Experts of a small language model: width 192, a shared expert of 320 neurons.
Below are experts of layer 4 (counted from 0) of a mixture-of-experts language model. Rows are named router (the router's row for the expert), up (a neuron's input weights, with its number) and show model dimensions 144-191. Each number is 50 + 12 x the weight over its row's rms, rounded and kept within 0 to 99.
After each expert's rows: "mostly gets" lists some tokens that are sent to it at least half of the time. This comes from a sample of Wikipedia text that the model never trained on.

# expert 26
router:66 50 38 57 64 42 58 46 35 36 45 57 63 58 63 35 56 64 32 59 38 65 61 67 40 31 68 65 62 40 45 65 64 34 64 50 63 54 53 63 41 62 60 48 38 41 54 67
up0:42 49 44 49 41 41 63 58 62 46 63 49 52 55 30 68 83 41 49 36 68 39 34 47 56 28 48 49 40 67 61 39 52 47 37 49 36 43 61 53 58 27 50 54 49 30 56 40
mostly gets: " every", " $1", " entire", " Valerie", "May", " Harvey"

# expert 21
router:67 51 38 56 64 40 57 48 36 36 45 56 63 56 63 35 56 65 33 59 39 65 62 67 39 30 67 65 62 41 44 64 63 34 63 49 63 54 53 62 41 64 60 48 37 41 54 69
up0:63 57 62 56 48 55 49 57 48 47 49 33 55 39 49 71 28 50 56 43 57 37 38 42 68 48 51 27 63 64 36 39 55 41 30 59 39 53 35 41 55 53 69 60 32 59 27 49
mostly gets: " De", " Su", "|---|", " Michael", " FRA", " Jan"

# expert 17
router:44 47 41 56 67 54 43 52 32 52 50 63 61 44 66 31 45 62 35 69 38 58 61 63 39 39 61 55 67 37 40 67 62 39 69 58 61 59 69 54 36 60 61 56 54 38 40 58
up0:43 47 44 52 38 38 52 54 58 38 51 42 52 48 43 52 40 36 64 42 42 53 10 49 50 56 69 58 50 40 49 48 70 67 35 43 24 45 69 64 61 57 53 38 49 43 28 52
mostly gets: " its", " their", " his", " her", " him", " them"

# expert 9
router:66 50 39 56 64 43 58 46 35 36 43 55 63 56 63 35 56 65 32 58 39 65 61 67 39 32 68 65 62 43 45 65 63 33 63 47 62 54 53 62 41 63 58 48 38 40 54 68
up0:62 57 39 31 34 41 34 36 55 47 46 29 42 40 31 37 32 25 48 51 57 56 42 30 55 57 49 44 40 48 55 35 40 62 36 48 61 39 31 52 59 43 44 50 50 55 49 44
mostly gets: "{", " Preced", "hu", " Website", " Genus", "elle"

# expert 3
router:40 62 59 57 65 48 55 38 34 51 31 67 65 59 65 29 58 55 28 60 49 62 69 58 37 45 51 59 45 30 34 52 66 44 60 54 61 33 52 58 36 63 52 52 58 47 66 52
up0:46 55 58 57 59 43 57 17 61 57 68 56 77 67 37 46 33 50 50 62 38 28 52 49 37 59 43 39 60 59 72 52 20 41 54 56 57 64 63 55 36 57 28 55 54 50 39 62
mostly gets: " to", " until", " could", " into", " towards", " should"

# expert 0
router:67 48 39 57 64 41 58 45 36 35 45 55 63 56 62 35 55 65 33 58 39 65 62 67 39 31 68 65 63 41 44 63 63 34 63 48 62 53 53 62 41 63 60 49 39 41 54 67
up0:35 45 47 46 27 54 48 50 40 41 62 61 23 43 36 55 53 55 62 35 67 62 34 52 49 55 45 56 46 47 46 24 38 67 43 44 27 44 56 20 75 38 29 35 43 51 55 45
mostly gets: " UTC", " Er", " None", "/1", "FF", " hall"

# expert 29
router:67 49 38 56 64 43 57 46 35 35 45 55 63 58 62 34 56 65 31 58 39 66 61 67 39 31 69 66 62 41 45 63 64 34 64 49 63 53 51 62 41 63 61 48 37 41 53 66
up0:43 55 51 67 53 44 67 41 68 62 51 42 42 55 45 69 49 36 37 55 40 30 53 37 53 61 27 56 51 56 65 51 30 50 43 34 42 51 43 56 39 49 67 39 56 47 64 47
mostly gets: " city", " Bar", " United", " Government", " children", " Ad"

# expert 11
router:68 51 40 59 62 44 56 47 34 38 45 60 67 57 63 36 56 65 32 60 37 64 60 66 40 33 69 63 61 40 45 65 64 35 65 50 61 56 54 63 42 65 57 45 39 41 54 64
up0:42 31 61 37 50 55 61 51 62 56 55 25 34 56 35 50 39 58 49 48 49 44 44 55 51 37 47 56 32 39 37 36 41 49 50 58 47 59 56 62 58 40 41 64 22 60 27 78
mostly gets: " does", " Avenue", " did", " Romania", " police", " extensive"

# expert 4
router:66 49 38 57 65 42 59 46 36 35 45 56 63 57 63 35 57 65 32 58 39 65 62 67 39 31 68 66 63 41 44 64 63 34 64 49 63 54 51 62 41 63 60 48 38 39 53 67
up0:62 49 54 59 65 65 48 51 59 71 77 56 42 62 48 46 54 44 34 44 52 41 36 39 64 50 76 57 65 36 54 60 43 51 38 42 40 43 44 36 49 36 44 44 66 67 66 53
mostly gets: " V", ")\"", " 1810", " 1972", " 1808", " knowledge"

# expert 20
router:65 50 38 56 64 41 57 46 36 36 45 57 63 57 63 36 55 64 32 59 38 66 62 68 38 31 68 66 61 41 44 65 63 34 64 49 62 53 52 63 40 63 60 46 38 40 55 67
up0:53 56 43 56 37 52 68 46 69 46 44 44 52 46 39 61 33 17 75 48 63 48 50 39 56 49 51 44 56 40 53 66 34 35 53 39 42 44 45 40 56 49 45 40 32 46 33 42
mostly gets: " member", " Score", " tell", " Middle", " cover", " Lord"

# expert 19
router:53 62 52 61 63 51 56 49 37 38 58 61 68 51 61 36 56 57 32 64 34 71 64 61 32 53 49 62 66 40 34 60 59 33 65 62 62 63 55 68 37 65 68 39 42 40 66 46
up0:54 49 40 53 38 46 60 44 51 47 62 52 61 51 28 60 41 34 44 48 60 48 44 45 27 72 41 75 59 51 46 14 47 30 40 50 27 60 67 56 46 57 57 65 36 83 37 53
mostly gets: " at", " during", " At", " near", "At", " During"

# expert 28
router:66 50 38 56 64 42 58 47 36 36 46 55 63 57 62 35 55 65 32 59 39 64 61 68 39 30 67 65 62 41 45 64 63 34 65 48 63 53 52 62 41 62 58 49 38 40 54 67
up0:58 50 55 55 46 48 55 50 56 56 40 52 27 51 33 48 44 39 53 40 45 26 51 27 26 43 48 35 59 58 57 44 21 75 54 27 35 73 30 47 69 54 41 27 46 48 71 56
mostly gets: " JPL", "field", " people", " MF", " rock", " DF"

# expert 18
router:66 50 39 57 65 44 57 47 36 35 47 56 63 56 62 35 55 64 33 58 40 66 61 67 39 31 68 66 62 41 44 65 64 34 63 50 62 56 52 63 41 63 59 49 38 41 53 67
up0:59 60 66 22 24 34 51 66 61 56 56 48 47 35 34 58 88 32 56 50 62 33 54 54 65 52 68 60 72 51 55 36 43 50 41 39 49 59 44 16 74 37 52 64 47 59 55 48
mostly gets: " practice", " performed", " saw", " fruit", "law", "َ"

# expert 24
router:66 50 38 56 65 42 56 47 35 34 46 55 63 55 63 36 55 64 33 59 38 65 61 68 40 31 69 65 62 41 45 64 63 34 64 48 62 54 52 62 40 63 60 48 37 39 52 67
up0:50 34 39 34 62 41 60 38 56 58 41 62 56 40 30 58 29 28 47 37 64 53 43 32 42 70 48 42 54 40 58 41 42 62 56 68 57 56 58 59 57 52 46 37 35 53 59 38
mostly gets: " President", " Western", " Pro", " Grand", " full", " Southern"

# expert 6
router:66 50 40 58 64 43 57 46 36 34 45 56 63 56 62 36 56 65 33 58 39 65 61 67 40 31 69 65 62 41 44 64 63 34 64 49 62 54 52 63 40 63 58 48 38 40 54 65
up0:45 50 66 35 41 63 46 25 60 58 48 44 48 38 15 56 31 58 55 68 49 41 45 48 61 53 55 48 31 55 39 30 20 68 71 50 40 51 60 49 50 46 50 58 55 65 26 32
mostly gets: " (18", " 7–6^{(", " 3.", " spent", " Brigade", " hill"

# expert 15
router:66 50 39 56 64 42 57 47 35 35 45 56 63 57 62 35 55 64 32 58 38 65 61 67 39 31 68 65 63 41 45 65 64 34 64 47 62 54 51 62 42 62 59 48 38 40 53 67
up0:38 46 40 38 40 53 79 42 65 33 63 55 46 40 35 69 56 24 67 30 59 77 30 50 62 52 55 40 58 51 46 40 50 51 52 54 28 53 42 31 66 50 50 44 40 66 43 34
mostly gets: "See", " Released", "Species", " seats", " too", "born"

# expert 8
router:67 51 40 57 65 44 57 47 36 36 45 55 63 57 62 35 58 65 32 58 39 65 61 67 38 32 69 65 63 42 44 65 63 33 65 49 62 54 51 63 41 62 58 49 39 40 54 68
up0:60 50 50 49 36 38 46 43 56 24 58 51 44 65 49 61 51 46 75 44 37 54 45 43 71 49 57 45 52 47 45 63 22 63 40 63 49 53 49 51 58 28 31 58 73 26 40 39
mostly gets: " David", " Le", "ucci", " Mo", " Di", "ron"

# expert 14
router:68 50 38 57 65 41 58 46 36 35 46 55 63 57 62 35 55 64 33 60 38 65 62 67 39 31 69 65 63 41 44 64 63 33 64 49 62 54 51 62 41 63 59 50 38 41 54 67
up0:48 58 57 25 46 56 67 63 58 56 49 39 49 66 49 46 67 43 58 43 48 48 35 43 36 54 37 42 31 56 46 33 40 57 55 55 42 65 63 22 65 35 57 48 68 59 41 37
mostly gets: " Ka", " Go", " Bo", " G", " Li", " W"

# expert 23
router:66 50 38 57 65 43 58 47 35 36 45 57 63 58 64 35 56 64 33 58 39 65 60 67 39 31 68 65 63 41 45 65 63 33 64 49 62 55 52 63 40 62 60 48 38 41 53 67
up0:60 21 53 35 41 49 52 42 64 64 47 32 39 58 36 56 51 28 57 33 61 28 43 46 37 37 42 52 51 63 45 68 41 49 51 46 48 52 29 38 58 38 41 56 38 46 48 12
mostly gets: " Indiana", " Kong", " Roman", " Kentucky", "4.", "9."

# expert 27
router:67 49 39 57 65 43 57 46 36 36 45 56 63 59 63 35 56 64 33 58 39 65 62 67 39 31 68 65 64 41 45 65 64 35 65 50 63 55 53 63 40 63 58 48 39 41 53 66
up0:46 38 24 39 50 42 31 53 43 64 55 60 43 43 46 66 49 52 41 37 56 40 47 50 54 22 49 57 70 35 69 32 48 63 36 50 42 54 34 44 47 49 42 47 43 57 40 66
mostly gets: " Sir", " professional", " Major", "based", " novel", " Italian"

# expert 30
router:65 51 38 57 64 42 57 47 35 35 46 56 63 58 63 35 57 65 33 59 39 65 61 68 39 31 68 65 63 41 45 65 64 34 63 49 63 55 52 63 40 63 59 48 38 40 54 66
up0:57 45 68 28 61 69 61 63 52 40 62 51 60 45 41 55 31 47 77 49 51 39 40 34 66 46 44 49 36 53 58 50 29 43 74 49 33 42 57 61 53 41 52 72 60 69 41 52
mostly gets: " Scotland", " coast", " society", " ever", " story", " stories"

# expert 16
router:67 50 39 57 64 42 56 47 36 36 45 56 63 57 62 35 56 65 33 59 38 65 62 67 38 31 67 65 62 41 44 64 64 34 63 49 62 54 52 62 42 63 59 48 37 40 55 67
up0:40 25 36 51 43 45 53 42 68 51 66 56 43 48 39 50 60 50 87 41 48 54 46 50 60 56 48 55 33 50 42 35 20 42 44 51 38 36 51 70 35 48 48 66 39 56 56 58
mostly gets: " total", " SWE", " Miss", " Illinois", " Since", " Div"

# expert 2
router:52 43 48 65 61 61 42 51 32 58 54 48 65 58 67 35 58 68 46 64 42 57 63 68 38 48 54 60 60 39 35 65 61 62 64 66 65 46 55 63 37 62 48 48 45 39 63 66
up0:45 45 56 80 46 65 46 59 48 53 59 52 66 55 44 30 47 32 57 53 49 41 42 46 68 37 40 29 41 52 45 53 55 60 40 57 49 45 58 30 51 52 37 41 41 40 40 56
mostly gets: ",", " 1991,", " 1995,", "),", " 2009,", " 2012,"

# expert 1
router:66 51 39 56 64 42 57 47 36 36 45 56 64 57 62 35 54 64 32 59 39 65 62 67 38 31 68 66 63 41 45 65 64 33 64 49 63 54 53 62 41 63 61 48 39 39 53 67
up0:51 38 58 54 40 50 45 51 50 42 40 51 48 79 50 62 72 53 47 46 47 57 40 50 52 65 68 50 57 50 74 59 35 79 50 55 35 47 18 56 41 57 41 47 45 53 79 46
mostly gets: " O", " non", " X", " Pan", " Central", " ex"

# expert 10
router:67 51 40 56 65 42 57 46 36 35 44 54 63 57 63 34 56 65 32 58 40 65 62 67 38 32 68 66 62 42 44 64 64 33 64 48 63 54 51 64 41 63 58 48 37 40 54 67
up0:72 47 48 61 45 72 37 48 52 59 65 60 22 51 25 54 64 23 66 47 68 48 53 50 39 65 59 45 53 75 50 36 42 59 56 85 53 35 44 35 42 37 40 59 43 49 53 33
mostly gets: " Co", " Mel", "hylum", " 32", " Ber", " Mar"

# expert 22
router:74 46 43 66 67 69 53 54 30 57 46 39 67 56 66 39 48 67 41 69 29 67 67 62 33 49 51 59 39 36 38 67 65 32 74 57 67 68 42 62 46 56 56 52 35 44 59 52
up0:45 58 40 33 49 36 57 49 53 56 47 61 46 49 43 44 50 63 53 44 66 47 44 59 64 43 34 49 61 68 40 30 54 45 25 42 32 38 40 51 44 71 60 47 49 58 25 62
mostly gets: ":", "):", ");", "uborder", " including", " entitled"

# expert 12
router:65 51 38 58 64 43 57 46 36 36 45 56 62 57 62 35 54 65 32 58 39 65 61 67 38 30 68 67 61 41 44 65 64 34 64 49 63 54 53 62 42 62 60 47 37 41 54 67
up0:32 55 85 68 29 28 60 49 53 53 50 38 41 45 35 60 59 65 61 43 73 63 43 61 71 46 55 41 36 67 48 40 35 45 59 51 52 59 52 55 37 35 45 50 55 73 44 42
mostly gets: "OC", " (1)", " −", " Ret", " FC", "atus"

# expert 5
router:66 50 38 57 64 43 58 47 36 36 45 56 63 58 63 35 56 65 33 59 39 65 62 67 39 32 67 65 63 41 44 64 63 34 64 49 62 54 52 63 40 63 60 47 38 40 54 66
up0:27 75 70 73 52 46 57 48 58 58 47 49 56 60 38 49 44 51 44 41 39 33 46 56 29 44 62 38 50 68 58 35 44 48 39 52 31 53 63 23 66 51 30 52 53 58 36 48
mostly gets: " females", " library", "CU", " space", " characters", " peace"